Experts of a small language model.
Size: 8 layers, 14M parameters.
Experts: 32 experts in each of 8 layers, 64 clamped SwiGLU neurons an expert, 2 picks a token.
Training: a variant of Adam for the experts, 792M tokens.
Below are experts of layer 4 (counted from 0) of a mixture-of-experts language model. Rows are named router (the router's row for the expert), gate (a neuron's input weights, with its number), up (a neuron's input weights, with its number) and show model dimensions 0-191. Each number is 128 + 24 x the weight over its row's rms, rounded and kept within 0 to 255.
Before each expert's rows: a language model's description of what the expert responds to. This comes from a sample of Wikipedia text that the model never trained on.

# expert 12
What it handles: Quantifiers and word starts. Quantifier words like all, most, one, some, No, plus capitalized or word-initial syllable pieces such as re, se, inter, Le.
router [151  95  69 129 138 156  94 144 130 102 161 122 124 116 162 150 113 121  61 114 148 109 124 119  74 132 117 108 180 143 104  94 158 135 124 115 133 106 116 157 129 143 132 179 169 151 135 121  96 124 173 118 167 117 155 138 111 148 110 149 143 143 125 160 139 163 104  89 118 149 157 151 136 129 137 141 140 131 125  65 118  88  87  98 125  92 165 142 144 140 121 104 161 147 170  87 124 188 109 136 107 139  89 170 117 106 150 128 135 135 104  93 128 180  74 100 102 122 140 133  91 135 134 156 138 126 119  97 124 132 170 146 101 154 169 135 141 112 144 116 140 124 158 134 134  90 150 111 130 111 103 123 112 119 127 114 154 139 146  96 100 112 102 118 153  96 106  88 123 115 134 111 146 127 155 122 142 166 154 110 128 141 125 121 142 131 118 130 139 139 147 100]
gate0 [167 134  96 161  92 106  77  88  86 109 147 150 125 120 122  94 111 141 118  98 119  99 107 148 122 124  87 135 150 144  76 153 126 107 136 161 108  89 146 113 113 160 129 146 179 135 124 126 140 109 153 137  99 110 135 131 141 105 113 115 128 135 145 116 142 142 105 135 137 144 164 192 131  84 110 183 147 100 158 139 101 138 146 154  87 102 139 137 134 160 141 103 124  96 146 145  97 161 129  90 107 109 161  92 156 136 100 168 111 133  79 175 111 135 103  93  88 137 111 130 126 161 174 125 155 160 131 105 132 122 135 115 137 162 144 145 150 107 155 150 155 111 152 113 152 111 116 101 142 144 128 136 114 129 144 115 156 164 144  99 138 136 108  87 166 105 134 177 106 147 120 112 150 143 152 138 137 151 171 132 164 119 120 123 144 100  93 132  98 116 119 125]
up0 [144 147  90  82 129 111 122 138 123  86 199  99 131 135 116 142  90 145 129 111  96 156 164 133 123  64 106 132 109 146 130 106 116 115 114 132  79  97  97 146 147 112 120 118 136 124 108 211 165 111 120 126  97 132 119 131 123 147  99 141 101 148 106 116  78 123 115 124 139 134 153 139 122  99  90 140 139 141 126 140 130 147 147 144 148  98 122 134 155 153 155 105 170 110 177 173 105 160 117 133 142 103 112 137 116 148 119 152 154  80 110 117 110 126 127 114 160 149 102 114 118 115 156 137 129 170 130  87 119 117 121 168  59  91 167 149 147 120 115 168 131 111 139 116 119 145 126 127 178 142 126 133 148 127 127 143 130 116 174 133 177 167 122 120 122 152 124 131 133 122 128 108 138 140 123 122 145 130 164 109 163 139 153  74 170 119 113 104 134 147 113 146]

# expert 15
What it handles: Event and group nouns. Nouns and plural or noun-forming endings that end a phrase, such as season, election, tournament, Cup, -ations, -ers.
router [130 144 165 173 127 104 172 124 146 109 177 131 114 103 125 127 106 130 137  97  84 120 129 135 123 130  99 149 153 133 151 124 107 158 101 160 107 113 116 141 134 120 159 130  43 172 161 161 125 132 169 123 134 113  71 124 140 129  95 100 117 125 155 144 150 102 148 176 126 155 156 134 145 127 111 113 147 126 138 131 123 104 126 137 130 163 125 169 126 137 121 125 120 111 156 191  96 130 132 119  91 114 174 121 115 150 100 105 136 182 123 139 129  98 130 142 113 113 119 131 110 170  99 108 125 134 110 107  90 178 149 153 148 144  97 124 110 105 159 137  95 114 194 136 113 151 123 114  79 128 116 121 146  85 175 143 171 113 137 134 138 143 111 104 139 106 128 157  72 152 122 124  91 120 104 148 150 121  99 113 135 156 131 138 125 110 132 143 102 143 150 116]
gate0 [133 145 150 139 173 131 139 178  96 126 126 124 139 133 141 121 149 116 134 112 114 147 144 138 134 130 129 121 120 103 129 131 168 115  94 115 152 114 132 106 147  93 128  88 141 153 146 177 123 133 149 121 129 123 102 130 119 216 157 113 109 111 165 128 137 150 137 178 142 131  82 103 105 134 100 154 163 103 134 141  99 120 118 112 112 131 149 119 128  88 121 162 109 146  70 135 133 102 155 137  79 149 140  82  91 140 128 112 109  93 142 110 179 162  86 138 142 131 156 138 154  91 176 162 108 156 129  71  98 136 121 109  92 125 141 130 117 114  92 156  90  99 148  96 153 102 124 117 125 148 137  98 142 129 106 124 105 133 134 135 143 161 123 153  84 133 131 124 120 140 103 145  89  99 122 145 146 180 109  85 144 148 149 145 132 150 178 108 117 122 141 115]
up0 [120 143 117  85 118 140 122 103 136 136 158 118 109 165 101 115 135  98 120 145 137 141 140  97 152 137  90 125 125 158 146 161 110 135 121 142 110  89  93  85 143 125 115 179 132 176 150 115 134 132 179 157 142 133 117  98 159 134  89 151 100 117 159 146 169 145 102 142 138 154  96 147  94 114  95 166 143 114 115 177 142  99  94 133  85 108 108 176 112 136  91 148 140 122  91 137 118 131 173 139 133  96 119 161 120 114  82 116 203  69 111 117 158 127  74 152 129 111 162 117  94 105 106 137 155  86  86 154 120 112 113 133 140 141 148 124 147 153 144 142 136 117 126 145 127 131 129  98 136 140  97 112 105 147 144 108 128 140 159 136 143 103 124 128 157 123 151 116 141 132 157 128 118 102 118 148 133 145 157  87 152 127 158  85 153 151 152 117 108 162 120 146]

# expert 27
What it handles: Separating punctuation. Commas, hyphens, closing brackets, semicolons and pipes separating list items, scores and names, such as Baum, FDP and 4-1.
router [132 136 127 122  97 136 188 137 128 153 125 131 150 125 110 119 131  90 127 149 141 105 147 157  84 132 127 138 125 158 144 106  79 123 125 163 134 126 142 117  95 112 134 137 143  78  86 124 116 106 168 113 106  92 112 132  77 140  92 166 101 144 198 116  95 111 143 139 136 151 103 102 122 158 102 118 153 115 122 127 128 130  96 136 113 117  99  91 137 112 127 118 116  89 127 124 149 120  96 126 128 148 128 113  99 126 143 157 112 124 118 152 150 115 131 175 106 145 162 164 193 119 131 120 126  58 150  98 123 123 139 113 168 111 107 134  87 109 123 197 146  85 122 120 133 204 115 124 121 121 121 149 146  93 113 141 150 150 123 110 105 151 147 116 149 102 159 115 127 116 102 120  99 136 132 171 131 124 144 159 133 114 140  94 165 146  90 157 156 121 133 113]
gate1 [138 134  91 102 139 119 111 144  63 141 111 111 110 153  93 144 137 124 126 159  96 134 106  62 119  98  96 120 188 116 112 148 161  71 147 127 153 135  93 115 112  73 124 131 123 116 108 162 134 170 137 114 148 145 142 130 140 167 143  99 176 140 143 112  71 121 131 105 128 169  75 127 112 120 129 147  92 131 134 140 137  97 106 146 141 154 172 162 129 117 127 143 132 105 100 171 152 125 136 116 127 127 132 152 135 163  97 136 104 142 131 130 119 122 149 141 127 120 122 102 149 128 165 152 117 111 120 101 117 133 137 125 110 156 166 135  96 152 115 131 115 126 106 139 167 192 105 110 126 139  92 118  84 123 100 134 119  84 129  92 130 107 114 145 123  88 145 151 122 138 139 149 140 154 131 126 139 147 131 142 113 129 178 132 143 154 193 181 116 114 118 158]
up1 [ 71 150  80 127 179 152 121 136 155 111 131 126 106 135 135 128 144 130 171 104 136 168 118  98 114  92  69 119 184 138 111 126 163 118 123 111 136 172 131 122  97 132 128 133 158 142 139 137 102 180 143 127 122 113 115 115 155 148 125 108 139 127 183 121 126 104 128  90 156 127 126 116 166 125 108 169 121 114 133 128 127  74 112 149 122 134 119 138 106 113 114 112  89 171 120 166 121 135 147 156 138 121 138 133  89 165  94 132 130 117 164 130 113 133 137 162 134 140 125 126 142 142 125 137  95 160 116 122 116 142 157 119  83 166 157  89 117 103 156 127 126 138 127 115 173 109 167  95 129 155 100 155 126 110  82 130 163 104  95  93 151  93  86 108 124  85 116 127 147 101 144 107 108 152 125  99 166 139 125 132 129 143 133 131 121 104 123 142  97 193  82 109]

# expert 7
What it handles: Coordinating conjunctions and prepositions. Connectives linking words or phrases inside a sentence, mainly and, of, to, or, with, by, &, and including.
router [135 145 126 115  72 134 152 140 133 119 128  90 152 107 119 119 110 119 113 115 147 114 108 162 109 142 103  75  96 116 140  85 142 118 140 107 143  63 162  85 127 103 102  89 152 143 136 122 108  92 124 111 130 143 150  88 114 116 113 138 130 137 105 102 159 135 118 135 133 139  92  93 119 167 137 158  96 147 121 151 163 101 108 139 127 116 116 102 143 146 169 119 120 147  95 148 145 109 147 125 134 147 121 165 133  99 160 145 112  58 133 167 112 153 130 126 148 124 145 151 184 130 180 120 185 109 120 104 120 147 124 127 117 108 101 106 126 164 116 178 123  99 144 120 136 174 126 152 105 114  93 107 120 122 137 129 134 164 109 125 125 130 131 175 141 104 111 117  91 116 131 140 142 113 171 136 152 147 117 163 168 121 122  64 138 109 124 149 163 131 141 183]
gate1 [155 128 109  99 146 144 145 143 165  91 139 102 134 178 122 160 119 158 151 136 187 169 101 141 108 115  85 160 142 136 127  99 149 131 127 110 119 129  61 103 113 106  94 119 136 146 153 164 123 111 130 103 172 132 135 145 116  92 113 144 128 119 137 102 121 137 106 148 145 141 121 102 103 146 110 153 130 116 135 118 114 147 162 160 113 119 145 109 139 130 123 144 162 161 153 161 133 131 116 122 128 151  90 161  98 154 129 133 119 118 127 104 142 129 101 139 143 133 162 114 129 132 129  52 133 115 140 112 111 123 105 109 116  64 134 122 119 135  92 170 100 124 153 113 107 116 151 149 136 146 150 120 142 147 106 121 150 132 128  69  92 157 136 156 108 107  61 118 106  98 146 121 149 145 135  94 136 152 129 193 158 114  95 118 171  78  93 157 108 149 133 147]
up1 [148 116  95 140 146 130 138  90 148  97  97  97  75 102 160 148 175 144 171 146 132 113 117 108 103 167 163 108 144 139 136 151 116 114 114  91 123 139 128 149 148 118 159 111 131 152 164 126 122 159 135 130 134 124 105 148 140 131 125  99 161 118 147 107 117 162 156 130 136 104 136 142 136 118 101 124 165 135 101 139 100 135 131 150  91 126 132 112 120 173 190 170 115 126 127  77 138 108 114 167 106 131 115  95 160 160 121 102 148 130 133  92 116 168  96 107 110  91 113 106 125 117 118  99 145 155 114 112 126 150 140 162 137 133 148 163 140 121  92 109 139 124 121 127  83 111 151 145 164 135 101 152 173 158 114  99 128 135 117 133 160 131 126 111 139  86 102 172 140 149 121 110  84  97 107 127  93  95 131 113 143 154 115 186 106 123  56 101 113 111 109 165]

# expert 4
What it handles: Clause subjects and relatives. Commas and clause-opening pronouns or relative words that start a new clause, such as which, that, he, it, who, of whom.
router [116  95 115 114 156 132 112  78 182 111 146 153 123 179 156 114 101 114 130 111 166 157  87 198 113 109 135 137 155 163 101 144 111 156  93 160 171 134 162 133 146 104 135 114 169 144 134 158 139 116 162 113 112 120 164 115 134 153 123 131 143 104 170 130 139 142 151 156 112 122 140 139  88 151 128 134 155 135 127  95 118 151 116 126 160 117 110 141 116 129 113 105 126 120 101 170 106 134 136 107 102 145 137 145  82 161  99 107 147  77 115 151  98 111 132 150 118 159 166 122 111 130 142  72 131 152 111 135 135 104 167 119 130 110 126 101 128 128 107 160 130 134 132 140 135  92 117  68 112 137 107  97 116  98 121 110  96 134 119 130 138 129 130 117 110  98 120 183 117 141 140 158 129 123 117  59 158 133 101 147 142 116 162  72 140 106 129  99  89 134 147 142]
gate1 [152 131  91 126 161 137 140 166 137 106 131 158 166 129 117 105 119 164 174 106 142 126 149 146 147 140 111 100 168 119 110 129  86 129 117  97 120 152 152 117 117 132 114  75 108 126 130 135 100  79 116 132 105 142 139 108 165 110 113 122 127 132 143 129  95 118 175 148 148 126 114 104 138 126 118 145  91 115  71 166 102 155 109  96 104 105 145 115 127 124 119 166  98 133 200 109 146 143 158 144 113  83 131 147 167 113 146 139  75 128 139 144 104 183 147 141 127 136 113 135 132 129 130 144 151  90 105 109 133 151  83 150  80 117 122 113  99 140 146 115 110 132 108 130 135 132 140 140 152 153 153 104 143 113 123 142 155 115 137 203 157 152 120  70  94  96 169 135 126 149 123  72 127 110 163 140 102 115 147 159 119 140 145 119 129 133 130 152 127 131  83 119]
up1 [152 118 127 127 164 133 144  94 104 128 108 159 135 117 119 148 137 110 125  91 132 168 152 128  99 144 129 108 131 130 161 135 114  88 133 119 110 151 122  72 113  94 152 110 148 162  94 115 143 136 154 145 133 138 139 152 108 124 203 106 137 121 160  99 155 162 143 115 126  99  86 121 120 109 117 118 113 113  94 143 118  73 124 125 132 103 130 106 115 136 119 127 137 157 114  85 171  98 116 136 122 116 136 154 124 122 142 120 123 111 130 110 117 138 105 105 113 155 101 156  94  91 157 125 112 117  80  62 149 144 142 152  98 167 138 102 140  99 123 152 151 130  95 124 105 132 133 134 143 137 175 112 150 132 127 136 128 151 150 118 214 154 161 136 141 130 107 137 144 110 155 138 127 166 157 113 137  92  98 158 117 128 184  97 141 130 118 181 113 168  81  94]